Weights of a small mixture-of-experts language model, trained from scratch on English Wikipedia: 13593 steps.
Below are experts of layer 5 (counted from 0) of a mixture-of-experts language model. Rows are named router (the router's row for the expert), gate (a neuron's input weights, with its number), up (a neuron's input weights, with its number) and show model dimensions 0-255. Each number is 128 + 32 x the weight over its row's rms, rounded and kept within 0 to 255.
After each expert's rows: "comes after" lists some tokens at least twice as common just before its tokens as in all text. This comes from a sample of Wikipedia text that the model never trained on. Tokens count by the router's weight.

# expert 26
router [133 127  51 129 114  61 131 102  80 168 173 148 102 137  76 114 101 135  70 101 145 116  85  64 133 140 118 157 169 130 133 127 123 136 148 159 211 176 122  71 166 107 135 135 136 111 143 129 132 113 134 130 148 136 125 153 194  85 208 177 138  83 167 175 194 162 205 125 139 133 105 151 142  65  77 190 134  96 160  93  86 110 161 110 154  89 114 138  87  79 150 150 150 123 107  97 100 129  74  94 151 176 111 121 125  36 108 104 134 175 126 113  72 141  96 156 163 132 123 153 102 129 147 120 205 173 107  90 137  93  99 122 128 135 207 109 135 109 131  66 169 136  80 116  77 114 194 135 168 145 110 160  85 115 135 100 118 145 146 159 111 158  84 160 180 160  96 168 135 117 166 152 116 134  96 142 148  84 105 136 145  95 138 145  86 177 146 142 117 158  97 104  92 174 169 104 104  70 143 159 125 184 156  79 126 165 105 138 122 153 148 118 115 108  84 171 140 183 185 103 100  98 184 159 105 118 154 138 137 102 120 119 110  65 160 110  93 127 119  88 128  86 128 106 129 127 115 134 135 118 131 126  98 120 127 123]
gate3 [174 138  95 128  78 159 137  96 101 148 142 148 140  84 147 113 159 163 117 140 126 128  82 135 136 138 158  80 101 141 116 181 114 159 130 120 109  93 189  91  71  65  87 119 148 132 155 166 108 192 127  71 125 139 146 139 172 157  72 170  70 184 141 162  97  92 122 108 163 129 119  94 110 113 107 172 141 114 142  49  67 137 117 170 129 114 118 146 104 121  72 119 137  82 110 134 134 174 135 120  96 148  94 109 114  88 169 158  88 113 130 127 129  68 103  97 230 127 152  88  88 160 104 117 130 106 120 169 168  85 162 143 133 136 160 201  84 110 142 143 152 140 111 110  97 181 103  88 124  92 140 157 125 151 121  98 165 122 128  97 110 147 127 173 108 124 119 166 152 138 132 103  88  83 117 183 118 172  99 131 182 125 155 125  80 131  86 174 119 173  93 131  97 154 167 220 193 101  48 166 186 167  72 103 108  84  99 113  88 150  80 121 151 113 151 156 169 147 114 110 148 104  94 142 136 179 114 145 152 145 146 193 126  69 161 114 168 100 172 128  67 160 114 115 167 158 123 103 116 148 129 122 100 132 106 123]
up3 [171 153  99 103 114  88 134 117 105  99  94 146 151  89 108 148 141 152 146  96 165 144  75 194 146 174  95 132 115  99  95 122 108 184 145 128 173 149 168  50 195 103  80 151 142 152 172 124 135 157 141 158 133 150 189 165 145 141  91 157 117 106 121 155  98 136 154 191 108  68 138  80 137 120 127 117 143 126 128  92 113 121 155 187  97 146 101 100  60 163  99 107  93 113 127 118 180 144 147 104 111 185 140 151 105 106  76 214  89 122  60 115  85 160 135  85 130 176 166 111  71  87  99 194 102 134  97 146 132  96  65 129 134 119 169 130  70 180 154 131 134  97  43 116 133 107 125  93 144 113 112 175 168 127 133 133 116 144  94 106 129 165 145 212 125  95  66 109 130 130 135 150 103 128  89 136 221 141 136 180 196  88 149  92 110 170  87 133  99 148 127 124 154  89  95 154 146 163 120  95 129 124 102 100 129 129 118  83 136 137 141 165 151 118 130 138  83 143 151 149 153  50 165 172 125 164 111 168 156 128 114 142 105  73 116 127 172  82  77 133 100 137 152 119 128 150  81 137 132  99 139 138  88 178 121 139]
comes after: ".", " |", ")", "\n\n", "==", " |  |"

# expert 20
router [ 98 133  68 153  60  78  56 104  74 160 122 123  92 102  62 119 118 138 115  76 170 142 102  87 155 159 112 147 131 106 143 142 127 100 135 151 215 185  78 128 133 144 146 100 117 137 143 135 191 108 114 141 160 122 118 135 151 141 115 151 130 114 163 147 178 139 162 111 178 141 113 122 163 127 166 104 149 115 102 131  86 123 210 110 133 123 112 151 111  81  98 178 200 112  93  94 103 137 104 141 149 190  85  78 104 117  97  98 138  88 125 148 135  82 115 159 176 147 130  98 124 113 141 126 111 135 118  92 147 148 126 121 159 163 180 111 114 186 112 100 108 160 103  81 120 108 106 144 226 224 124 123 103 136  70 122 190 155 141 144 130 111 100 153 150 123  75 103  84 138 154 111 137 134 128  95 105 128  77 132 161  91 116 145 121 184 102 142  94  98 131  77 120 151 117  92 135  84 139 146 119 145 207 144 119 118  76 102 165 119 108  77 129 100 147  97 101 235 120 119 100 123 161 172 185  98 161 133 139  97 141 106  77  61 123 140 101  46  84 145 137 163 124 111 126 121 104 162 133 168 174 130 142 139 147 153]
gate2 [136  95 138 120 115 114 103  67 115 112 115 140 150  78 114 131  47 110 148 168 129 124 157 133 173 147  96  99 170 141 153  72 167 213 127 135 171  99 145 105 168  83 103 114  82 168 105 123 148  68 179 182 160 129  95  81 153 147 143 110  52  70 120 121 119  99 135 155 132 112 158 134 134 118 142 119 191  86 143 128 148 152 109 146  92 146 193  22  86  71 120  76 154 101 130 111 104 176 141 103 115 165 172 127  96 127 160 150  84 124 132 160 125 117 133 104 121 135  57 127 164 140 135 205  92 156 127 143 126  73 119 112 141 146 121 156 116 145 120 114 171 135 126 128 132 136 161 112 197 165 144 118 178 163 163  84 146 119 155  75  72 100 113 104 164 176 121 110  91 126  75 126 168 184  93 120 185 185 181 138 183 104 148  95  78 113 110 106 152 123 143 123 131 158 145 160 106 135 166 142 165 139  89 137 119 179  96 117 223  88  59 164  83 140 120 111  76 141 153 137 163 153 113 104 143  99 107 163 144  76 112 147 138 117  91 104 147  92 143 133 145 143 131 127 120  65 122 150  92 103 154 135 115 166 116 135]
up2 [157  78  99 125 175 142 132 238 103 132 147  65 181 193  83 123 123 116 116 143 144 123  94  88 116 166  82 106  91  23 126 121  86 129 111 133 183 156 103 146 140  89 115 166 101  98 112 109 107 154 140 161 119  99 107 116 154 131 107 103 118 178 131  96 165 118 112 144  81 119 155 110 165  77  62 177 148 129 127 148 122 132  41 124  77 125 158 153 142 122 129 102 117 116 177 116 118  99 148 137 111 140  88 189 144 173  95 108 103 167  96  74 146 116 125  69 155  87 158 132 210 104  85 159  94 131 179 160 101 153 116 183  87 126 102 148 129 120 129 146 119 153 111 124  77 125 108 147 157 180 115  73 129  98 118 164 117 144 204 113 136 102  92 115 111  96 146  75 148 179 115 109 124 106 136 139 158 103 170 120 135  96 121 188  99 169 143 190 138 153 104 114  87 194 148 186 197 103 114  92 164 107 149 124  87  74 127 116 142 145  81 117 120 111 187 100 141 154 107 100 159 135  87 144 113 164 175  85 113 149 159 117 125 145 131 108 180 137  79 174 125 153 124 166 142 136 162 120 133 102 105 143 128 123 167 187]
comes after: "\n", " |", "\n\n", ")", " |  |", ";"

# expert 30
router [ 94 114  39 154  61 118 115 128  98 130 145 168 135 107 114 126 142  63 110 117 133 122  68 121 178 149 101 117 113 117 110 141 140 143 157 141 167 178 100 106  82 124 129 130 110 103 105  94 179 137 114 109 117 134 131 152 126  95 124 190 136 136 185 132 183 133 129 108 126 168 104 163 136 104 163 133  89 123 147 120 104  70 185 130 154 152 139 145 123  49  97 107  99 102 151 133 104 138  33 132 141 205 129  71 141 101  39  89 149  78 118 137 156 126  99 132 166 149 114 121  72  86 120 169 144 178 118 147 115 154 131 121 104 134 183 136 156 146  92  81 161 134 122  61  75 165 135 132 221 148 125 104 109 148 118  75 129 166 139 165  65 103  99 153 130 119 101 124 114 141 117 102 162 136 100  61  90 106 120 139 193 110 143 135  88 137 156 132 115 106 139 135 192 110 125 131 111  91 113 148 150 185 127  93 129 156 108 139 136 111 117 150 142 143 103 166 122 202 127 142 122  93 136 124 193 131 162 127 159 139 134 115 112  88 172 184  67  94  80 133 111 133  68 148  61 131 131 170 167 168 110 147  53 156 202 162]
gate2 [123  95 167  77 110  95 140 193  40  77  97 145 122 141 102 191 193 126  76 139 142 147  82 116 118 135 119 111 125 201 139 117 116 124 110 110  78 115 163 127 124 160 151 104  95 135 110 117 107  77 118 104 101 166 164 190 134 128 208  75  93 112  84  53  91 135  81 141 135 127  79 162 169 113 110 146 134  48 170 106 141 143 162  83 153 155 100 152 176 107 140 109 117  46 125 188 128 152 164  89 132  94 137 144 133 108  71 136 128 127 120 192  88 157 157 142 169  83 159 125 111 166 149 145 160 169 118 118 139 131 169 113 117 152 147  91  87 197 186 100 124  80 152 133 109 146 108 103 108 154  75 157 184 111  92  78 102 162 142 167 119 139 123 139 134 123 133 127 173 101 152  97 138  71 144 148 143 135  98 122  97  46 122 156 116 157 124  65 112 157 100 138 121 142 133 145 134  91  89 142  71 139 125 142 128 212 138 132 131 168 124 110 157  62 124 128 135 166 127  83 129 126 122 131 179 119 100 122 105 118 126 165 126 158  98 142 179 201  74 117 109 123 161 141 162 174 189 126 121 147 131 167 135 142 106 101]
up2 [114 125 138 109 102 164 126 113 155 128  87 209 121  94 182 145 108 159 176 152 105 118 122 122 158 108 158 111 126 152 118 176 130 133 108 113  75 109  98 152  98 154  96 183 116 189 185 174 117 133 214 121 169 123 108 140  89 116 115 121 149 119  78 124 124 110 102 114 130 158 175 100 144 123  66 148 127 156 146 146 106 116 127 149 107 130 211 151 110 127  95 136 120 165 121 108  85 128 193 145 157 142 119 217 116  88 135 142  74  87 179  98 125 130  75 115 139  95  86 131 139 147 174 202  38 138 134  99 128 142 125 135 144  28  90 106 134 125  98 138 110 208 167  78 125 176  58  89  50 124 136 122 124 154 117 151 125 131 148 126 136 169 104 152  98 179  91 115 234 125  95 104 131 108 131 142 110 112 130 127 128 138 117 140 101  96 118 122 128  86  97 111 127 143 157 146 159 146 126 126 155 185  83 165 124  90 163 122 104 162 149 140 157  97 151  99 166 153  83 124 117 180  84 135 143 157 149 121 120  71  66 159 156  81 119 160 169  88 155 128 130 196 115 131  95 172 130 144 135  51 144 120 139 146 131 113]
comes after: " | ", "1", "2", " ", "–", "."

# expert 10
router [ 45 137 105 128 104 106 127  98  78 100 135 120  66  95 100 147 100  41 149 118 131  89  85  85 173 130 106 170  99 116 182 127  73 169 176 113 133 196 109 119 143 149 102 111 118 121 134 147 160 127 100 135 155 104 173 154 186 138 151 163 147  74 186 180 187 170 172  73 136 135 139 116 104 115 147 128 119 103 156 104  78  57 143  93 185 106  87 124 123 126  61  97 136 139 109 141  83 116  97 135 161 162 139  94 173 136  51 135 148  88  68  71 107 141  78 161 136 148 114 134 109  80 128 140 151 172 106 135 158 128 131 101 128 148 188  67 128 158 100 124 135 158 143 103  68 136 103  99 170 156 113  95 133 120 137 111 137 153 107 163  73 141 122 144 145 108 150 179 109 178  62 127 119 135  90  78 143  86  76 120 153 122 141 141 143 170 141 142 128 104 136 109 146 138 161 136 125  98 139 134 128 172 128 144 132 111 133 125 113  72 123 196 193 141 179 139 116 194 132 118  93  60 156 113 172 116 159 125 194  90 125 125 151  72 168 136 103 160 123 120 136 123  85 146 132 132 145 171 173 181 106  71 103  92 171 118]
gate1 [205 134 165 113 100 117  78 150 105  99 125 125 119  93 110 108 116  77 165 164  92  81 112 148 123  83 158 132 133 162 151 102 159 135  75 138  93 127 118 113 153  88 107  89 157 129 163 123 112 158 124  89 108 138 155 131 170 129 152 163 125  92 117 154 127 131 162 115  91 125 180 115 148 137  73 109 128  99  93 122  65 141  74 101 134  62  67  94 127 194 252 144 130 167 139 156  88 183  88 120 146  95  83 193  92 156 171 197 150 111 140 140 144 152 127  99 180 132 148 148 143  61 167  62 136 113  95  93 135 161 157 164 113  81  94  94 161 152 141 134 175 148 179  95  90 114 126 148  87 153  93 165 130 130 155 109 131 147 105 158 178 116 148  50 114 110 135 150 101 161 108 134  92 142 107  92  98  95 149 166 114  87 173  86 153 159  66 130 120 158 133 151 177 128 145 130 129 161 130 119 149 111 105  82 111 115 128 184 149 169  61 146 101 108 129  94 123 130 166 141 116 110 106 168 123 135 100 120 102  63 132 155 141  86 106 107 117 171 145 121 127 182 179  61 101 183  77 177 143 145 140 156  84 104 109 157]
up1 [108 148 113 109 114 160 118  95 125 132 117 106 134 129 116 198 161  86 117 117 131 192 184 106 121 105 111 147  65  92  96 124  52 125 101  85  95 148 176 132 147 144 114 228  86 144 147 130 119 153 163 121 130 149 137 164 123 133 140 167 161  84 207 168 126 174 169 197 173 133 109 131 147 135 177 132  70 124  93 142 121 140 114  93 127 143 107 113 127 170  95 163  86 150  99 141 102 159 112 103 151 182 117  92  84 139  74 165  87 122 153 122 139 138 141 119 151 190 144  31 134 210 103 132 133 114 117  94 144 110 142  89 130 141 165 201 121 100 122 168 152  70 111 122 104  45 117 110 130 140 106 104 149 132 117 145 100 155  99 112  95 180 121  79 161 176 109 101 134 145 147 188 140  93 162 136 161 125 128 104 113 115 126  54  87 162 150 116 113 133 186 124 106 179 126 122 114  53 135 127 206 180 136  86 105 158 160 135 123 101 145 164  91 157 123 142 117 147 107 133 125 121  86  87 141 101 151 102 136 101 156  65 142 173 134 163 175 116 106 120 114 142 148 158 102 144 172 131 121  74  48 128 188 146 103 140]
comes after: " | ", ", ", "| ", " ", " (", " in "

# expert 7
router [ 88 128  75 183  64 127 156 125 126 126 158  83  41 137 111 127  88 125  99 102 103  95  68 102 134  90  79 118 132 113 121 155 118 115 141 172 167 221  80 102  77 119 130 108  99 128 101 151 185 100  98 111 125 120 164 152 140 132 164 193 133  86 229 126 149 139 138 101  91 158 147 136 101 129 173 151 100  86 120 111  90  59 146  98 190 131 134 117  90  95  75 119 125 110 138 139 149 160  65 134 153 196 100 116 165 142  51  35 153  93  77 145  62 123 117 136 175 147  97 122 140 165 122 145 191 165  92 159 130 156 122 108 122 170 180 115 128 184 145 117 166 112 130  70 104 137 144 136 166 144 115 111 114 156 111  95 150 189 124 152  85 116 105 139 158 121 125 116  91 148 110 134 125 138  78  77  83  77 120 120 209 133 124 123  88 112 154 111 128 126 151 158 164 154 123 114 113 100 141 122 149 165  95 140 118 139 144 109 106  86 118 131  95 108  98 152 116 172 128 129 132 108 121 137 176 116 132  73 171 107 144 116  84  92 173 143 119 133 130 122  78 116  82 125  97 199 100 166 150 173 105 115  81 138 171 116]
gate2 [162 120 172 105 107 150  88 121  84 149  93  85 169 128 129 127 129 135  98 107 138  77 114 112 157  59 132 163  92 112 106 119 103  42 149 139 105 133 166 146 125 106 140 155 108 156 144 142 154 190 168  84 177 116 199 188 155 179 157  98  95 137  88 107 161  94 172 143 122  84 111  80 200 129 125 130 107 148 117 148  98  96  73 115 142 156 116  74 143 124  96  93 175 175 150 102 152  94 139 136 181 140 115 150 120 172 115 125 148  72 158 153 186  79 146 151 127 135  76 173 122  96 109 129 200  86 137 120  68 142 187 112 138  88 165  99 156  88 158 134 140 170 141 114  83 144  99 188 114 177 152 131 137 205 148 141 149 125 174 145  73 157 170 133  81 119  27  79 134 132 102 131 109 127 164 115 112  95 124 165 113 110 114 123 101 113 105  72 151 125  90 140 140 183 189  69 101 115  99 141 138 135 116 144 103 133 174 130 177 160  75  97 193 153 139 136 101 138 154 118  92 147 143 154 124 118 110 110 186  44 116  79 107 124 102 146 129  94 121  98 131 168 117 116 106 162 133 149 115 145 126 189 146 110 117 121]
up2 [121 208 105 183 153 140 112 136 125  99  73 144 201 118 139 132 115 206 138 135 148 148 146 163 143 212 160 125 109 109 130 103  79 188  78 136 163 152 126 170 123 129 130 121 132 121 117 101 164  81  83 173 160 107 120 106 141 102 141 110 120 110 152 103 131 166  93 152 162 130  99  91 169 164 136  74 176  99  84 110 151 114 135  50 123  98 135 135 135  83 117 165 153 118 136 152 117 183 164 147 107 138 100 104 106 113  86 114 130 103 125 150  72  77 113 118 129 118 173 109 111 186 161 117 135 149 126 147  99  99  86  53  98 120 152 123 113 131  91 108 115  99  94 136 178 100 195 112 152 133 168 128 153 116  96 112  77 113 136  38 168 129 119 127 143 126 156 117  66  93 135  81 170 115 173  61 105  77 149  40 122 143 124  96 100 139 154 204  90 122 120 126  80 171 145 124 152 143  66  95 162  58  60 191 147 166 108 134  93 155 100 127 127 137 143 120 106 137 127  97 124  59 145 134 157 198 145 149 135 137  86 155 196 128 139 144 131 187  86 120 125 140 153 157 133  99 134 129 130 157 139 141 159 113 146  77]
comes after: "1", "2", " | ", "–", ", ", "| "

# expert 27
router [ 70 185  99 135  88 101 118  73 103 159 172 108  84  81  74  94 177 112  93 103 131 114  94 110 147 127  91 125 132 123 118 144 103 114 156 188 229 159 131 145 123 130 148 139 148 103 157  81 155 160 118 176 160 162  94 112 119 124 173 162 138 104 199 156 140 131 133 114 194 170  92 106 127 122 176 154 152 129  91  95  77 125 157 114 152 157 122 140  91 108  80 134 218  83 123 113  91 149  95 166 100 174  94 109 162 185  81  94 124  95 149  87 120 100 131 157 163 158 116 137 144 157 127 124 140 168 124  86 141 127  99 115 130 157 159 113 132 159  98  76 148 149 104 117 145 112 112 136 237 152 128 159 136 150  26 134 191 139 129 114 120  99 118 132 162 102 143 138 105 128 112 134  71 150 128 147  91  94 110  86 160 104 136  95 100 168  97 143 130 147 109  54 114 131 159 131 171  91 104 119 135 147 167 110 116 107 128  89 126  93 105 172 122 113 151 141 126 202  83 146 119  88 141 129 226  92 117 123 166 131 144  99  80 123 154 149  67 104  68 157  89 111  94 154 137 174 142 153 160 175 115 102 108 132 164 162]
gate0 [113  99 129 137 118 122 109 127 129 129 127 172  87 105 106 102 130  62  89  93 105 136  89 134 163 118 115 126 143 168 155 123 140 138 194  98 130 119  94 186 113 161 139 135 163  84 120 130  65 126 105 134 137 170 119 125 145  43  72  99 136  99 126 140 122 103 121  67 142 115  94 148  83 189 143 110  76 109 112 119 102 101 172 140 171 161 160 139 153 143 144  90 175 105 120 127 112 141 119  91 180 154 139 156 145 143 109  93 110 139 144  97 171 120 115 142 109 161 112 106 119 199  99 129 127 189 164  87 129 120 128 127  99 159 146  71 174 132 133 108 130 191 188 138  81 135 183 106  86 105 158  88 142 152  65 115 165  92 131 152 132 124 125 199 196 146 161 110  40 178 179 142 101  79 194 109 132 119  99  84 136 121 133 163 102 149 172 123 143 160  84  98 133 102  90 122 165 109 153  87 130  78 149 128 155  56 147 156  85  84 145 172 162  77 112  92 114 142 148  94 136 135 104 135 151 111 103 125 120 108 118 120  92 134 114 137 122  55 103 153 191 118 146 239 182 111 106 173 130 122 113 128 155 208 187 135]
up0 [ 80  62 119  98 118 173  97  92 131 155 128 164 111 151  53 145  94 146 170 117 156 170 169 132 158  95  99  94  99  95 101 139  82 131 122 132 152 164 146 102 113  78 111  80 159 138 125 128 115 127 132 162  96 129  64  95  91 107 134  94 119 110 153  93  99 121 101 121 144 115 115 125  89 137 160 188 100 151 123  95 139 127 180 112  95 158 155 114 164 151 142 133 112 150 177 173  89 151 195 167 183 144  42 103 134 128  73 158  99 156 136 150 169 171 113  97 146 119 193  99  81 130  90 105 139 155 104 164 128 116  41 141 151 162  80 123 146 146 151 121  98 144 106 102 132 116 156 112 119 138 163 116 107 149 126 139 112 120  55 116  97 159  99  97 106 189  87 112 164 163  97  75 162 122 149 118 148 107 156 144 105  74 135 135 145  86 150  87 154 107 136 115 130  70  87 105 144 117  98 110 182 202  78 136 166 179 138 161 120 159  69 136  66  97 159 148 158 162 126 175  97 124 194 118 130 147 135 148 148 187 211 217  53 111 127 135 144 128  92 149 186 129 115 125 116 149 143 126 137 116 161 164 134 165  84 113]
comes after: "\n", "\n\n", " |", " | ", ")", "3"

# expert 24
router [ 98 131  58 127  87  49 161  92  70 114 145 171 115  67  97 157 136  82  90 126 150 126 101  80 154 103 134 148 146 152 114 126 136 131 118 129 152 187  85  92 122 103 177  95 112 158 146 109  94 136 142 124 158 168 124 171 167 127 143 158 172 103 171 197 139 159 149 108 121 144  94 116 165  94 101 142 136 128 139  99 136  83 142 122 146 123  96 125  53  75 113 116 172 116 135 179 143 187  58 104 201 165 155 126 104 146 106 143 162 124  91 129 142 172  65 200 134 119 109 166 100 132 132 133 145 165 145 121 163  98  93 113 126 137 200 125  97  73 114 102 129 105  98 143  67 138 142 121 121 147 134 160  49  92 124  92 137 145 129 204 125 130  50 121 148 133 109 150 114 136 186 117  93 155 114 136 109  66  92 122 109 115 182 147 111 122 105 150 107 113 131 124 134 197 131  55  88 123 121 140  83 121 160 139 165 118  81 102 137 138 174 133 132 101 113 125 141 173 202  81 163 135 133 185 175 162 165  87 142 153 118  83  99 151 191 145 115 154 114  99 105 123  82  57 102  69 166 156 162 127 156 145 138 127 155 134]
gate3 [127  95 128 105 163 115 197 131 116 138 125  81 126 126 110 112 151  52 103  95 108 102 135 111 110 209 135 160  90  88 142 193 136 169  94 113 158  92  99 142 137 106 104 111 109 114 131 153 150 140 130  80 111 133 187 149 136 166 141  77 111 144 150 116 151 172  66 140 154 139 108 107 148 170 184 140 107 157  97 177 100  98 104 135 181 102  98 143 139 133 138 144  82 143 131 145 142 158 166  77 110 121 160 131  83 124 115 196  88 108  74 132  88 113  85 143 161 110 113 125 126 150 138 111 167 137 118 110  79 137 141 117 180  92 133 121 153 113 119 172 115  80 118 125  96 122 153 152 145 154 155 214  57 134 127 114 155 139 100 161 137  96  77 136 104 129 173  70 135 119 150 106  89 186 133  92 122 127 135 138 128 146 113 150 186 122 104 149 117  70 123 112 165 160 136  97  75 152 189 144 125 164 136 129 201 139 134 135  61 137 109 141 101 137  56 156 167 168 182  99 131 168 119 119 151 204 153 140 164 151 178 223  57 178 122 114 112 186 139 130 194  74 157  76 134 130 142 120 112  83 170  82  81 101 152 155]
up3 [110 145 112 156 153  90 119 139 158 137 134 150 178 140 100 174 161 131 171 121 124 110 143 112 147 127 173 166 155 122 142 176  99 107 171 131 161 141 132 177 132 128 117 182 158  56 180 121 194 162  95 171 105 147  65  91 126 135 139  97  51 111 109  78 105 138  99 129 147 102 148  97 152 130 146 121 105  96 144 138 118  68 172 193  95 215 114 115 110 137  79  84 121 170  98 153 145 135 117  93 172 157 107 167 166 100 120 129 145 136 163 148  77 134 102 146  96  91  50 140 127 104 139 136 169 115 131 164 108 111 122  92 109 178 163 148 141  91 111 150 116 179 141 110 102 124  93  89 151  73 110 146  69 102 134 117 116  96 138 162 122  92 115  75 122 184 150 142 110 175 145 119  80 138 104 161 104  59  86 108  93 126 153  94 132 152 123 169 120  93  79  89 172  98 111  87 135 164 169 143 109 146 174 144 198  85  79 143 144 127  97 162 192  75 175 152 119 105  67  83 150  88 146  69 111 186 106 139 110  95 166 134 101 120 142 155 134 140 121  90 152 188 215 150 123 141 138 157  84  87 178 156 132  99 140 125]
comes after: "\n", "0", "3", "4", "6", "5"

# expert 29
router [110 121  99 125  92  94  83 113  75 184 150 141 101 107  92  88 108 112  87 121  91  80  93  77 108 113 112 126 144 111 124 172  98 108 122 157 255 140 114 150 150  97 158  75 155 129 127 124  90 161 153 147 127  94 115 139 164 140 211 144 126 103 139 148 152 112 142 121 156 135 101  90 165 147 165 175 125 116  88 120  81 136 177 121 130 122 104 139  78 125  85 118 179 117 126 124  98 191 150 115 152 165 111 103 105 118  86 126 124 160  99 138 103 108 132 143 175 157  81 152 135 143 144 129 146 162 108 118 100 125 123 112 162 180 165  95 118 132 146 141 105 108 102 161 104 101 151 184 246 185 111 124 138 201  52 112 154 176 130 113 141 137 146 117 151 126  42 123  83 130 153 181 149 119 121 109 120 109  61 139 165 149 132 126 122 151  92 122 133 149 112 108 101 198 146 113 127 109 114 123 130 185 179  84 140 116 110  93 178  77  90 105  79 153 115 120 127 167 130 100 102 145 142 153 192  72 150 129 153 109 150  84 109  89 170  98 111  99 124 120 114  69  71  77  85 158 135 164 143 160 123 141  87 166 186 128]
gate0 [ 79  96 164 134 126 156 169 114 102 144  91 142  98 181 109 173  79 112 108 131 160 130  74 149 179 111  97 113 172 119 168 144 109 169 100  97  98 148  81  79 152 150 100 105  97 144  67  90 115 133  68 183 134 153 191  78 133 158 158 107  82 119 135  97 138 177 115 119 119 126 112 104 159  77 145 174  85 139 103  91 118 123 179 120  97 138 134  99  68 150 104  88 136 154  92 116 141 133 115  86 136  97 127 137 154 115 146 129 104 127 140 136 210 167 134 162 142 118 160 132 144 122 142 112  84 167 202 117 144 114 129 109 141 169 132  66 141 146 163 107  91  87 181 133 109 109 100 144 120  86 179 148 165  88 114 120 116 138 160 111  70 171 151  84  95  82 115 144  92 134 135 132 155  96 116  65 163 100 169 134  95 112 140 105 174 109 131 215 142 121 142  63  92 139 148 141 169 140 105  84 113 116 113 128 139 111 143 112 101  72 117 141 157 137 193  69 127 162 210 101 127 197 181 121 128 152  84  82 124 138 102 109 113  97 110 173 109 127 158 151 113 111 109  85 141 218 201 143 122 167 186 184 130 100 123  81]
up0 [136 150 125  67 123 150 130 141  87 100 133 171 143  80 209 101 156 150 129  93 133 126 124  97  78 137 116 163 163 100 138  83 158  75  98 109 123 158 233 150 106 142 209  38 121 155 151 161 148 152 120 134 121  95 150 112 139 120 157 103 112 166 125 161 134 154 120 132  46 157 127 146  88 125 127 141  83 174 106 151 130 151 124  80 132  74  90 106 132 155  99 104  97 106  97 139 129 137 182 129 186 111  85 104 157 124  91 143 101 108 133 146  30 114  99 171  96 125  98 104 165 187 126 131 110 155 113 176 121 141 111 163 108 148 154 176  87  97 169 165 115 163 175 146 117 189 153 133 109 144 106 118  87 124 113 121 127 164 121 122 147 132 101 179 109 164 196 128 134 170  88 142 184 101 133 181 141 163 119  93 126 149 131 117 108  91 155  91 114  86 195 140 139 102 171 128  79 131 116 133 139  93  99  83 162 178  68 143  87 191 145 103  99 169 117 103  69 156 110 106 148 147 117 145  79 114 154 142 157 112  85 121 116 168 131 140 149  98 148 179 148 162 202 157  91 172 117 148 127  82 196 155 147 156 133 107]
comes after: "\n", "\n\n", "-", " was", " and", "The"

# expert 33
router [ 89 121  84 171  68 129 106 109 123 134 158 123  59 117 116 173 118  20  98 141 133  81  71 132 164 123  72 129 134 119 156 163 118 136 116 207 129 225 108 100 121 118 131 137 126 137  91 112 181  95 120 136 145  88 190 128 152 131 155 126 120  92 203 180 168 128 114 100  92 150 102 128 103 133 153 134  81  95 191 127  76  27 155  95 149 109  90 134  68  92 128 113 115 127 135 154 117 123  68 141 166 215 136 124 122 121  75  82 131  89 100 146  61 157  82 113 136 137 117 140 107 104 102 150 135 222  94 143 133 110 117 129 121 127 170 144 140 173 134  97 145 130 135  70  80 142 119 129 203 149 140  96 109 131 142 103 162 135 134 129 126 114 133 128 126 152 128 155  65 169  85 125 154 142  93  93 130 135 110 143 180 127 130 169  81 145 125 131  85 106 158 100 139 156 152 138 118 125  92 120 125 166 115 129 121 128 141 110 165 102 128 212 155 138 114 154 131 190 132  74  87  96 156 172 169 120 178 126 157 101 142 138 101 104 205 134  89 141 124 118 122 130 105 144 110 145 151 177 124 196  96 100  96 147 146 145]
gate2 [ 86 149  92 137 180 155 137 146 107 147 170 110 146  56 160 128 105 136 158  54 125 162 138 120 131  80 100 120 165 111 115 118 146 134 110 119 190 211 100 141  74 198 136 103 166 145  66  74 108  50 138 132 148 144 159  89  78 147 120 108 111 177 135 175 151 146 126 108  98  99  93  65 139 136  75 112  55 108 133 136 160  57 134 125 162  84 110 151  69 155  83 129 155 128 180 160 124 143 140 143 156 164 121 125  87 115 149  99  95 156 164 138  69 115 109 135  60 154 127 138 145 105 163 180 114 161 172 152 162 163 120 157 162 144 161 118 141 107 150 165 162  89 153  89 163 165 119 140 106 150 108 130 107 110 151  88 145  91 165 143 105 118 116  84 128 141 156  89  71 160 117 135  91 148  52 188 194 149 111 129 108 184  87 152 133 125 162 145 116 143 128 158 103 125 121 116 103  66 139 112 122 104 193 142 136 140 133 148 135 128 191 155 103  72 128 165 118 197 198 113 171 124  81 174  89 109 108 133 137 121 116 110  83 132 157 124  73 121 146  80 148 102  82 155  82 129 155 110 104 168 143 112 109 139  85 101]
up2 [188 161 145 166  92 103 140 105  76 126  96 114 120 157 121 126 154 101  80 125 107 170 113 144 120 106 158  63 149 114 133  92 137 193 152  93 119 150  93 142 109 149 124 105  80  99 122  77 116  75 111 161  81 184 157 150 142 123 122 110 148 126 127 141 140 144 134  49 134 142 112  92 133 140 165 139  87 100 115 101 157 101 138  39 130 118 121 137 177 120 190 135 116 118 178 124  91 164 134 187 116  68 148 148 109 117 152  47  95 161 142  77 118 175 152 137 109 152 152 104 111  96 137 157 109 127 134 146 146 236 131 161 156 150 127  93 167 137 134 200 150 111  90 109 112  97 101 137 143 163 115 122 156 108  55  84 146 113 108 101 106 168 171 150 179 110 154 156 100 128 171 120 183 159  86 134 172 149 106  96  80 143 113 135 154  90 183 124 123  93 127 103  99  92  98 159 173 156 155 156 145 193 161 129  48 168 196 178 163 135 114 145 135 148 148 166  96 109  98 118 167 147 133 141 136  73  75 142 132 163 168 107 145 128 113 109 160 119  97 215 115 162 154 107  67 141 127 134 122 137 117 147 114 174 147  51]
comes after: " | ", "1", " ", "2", "–", "| "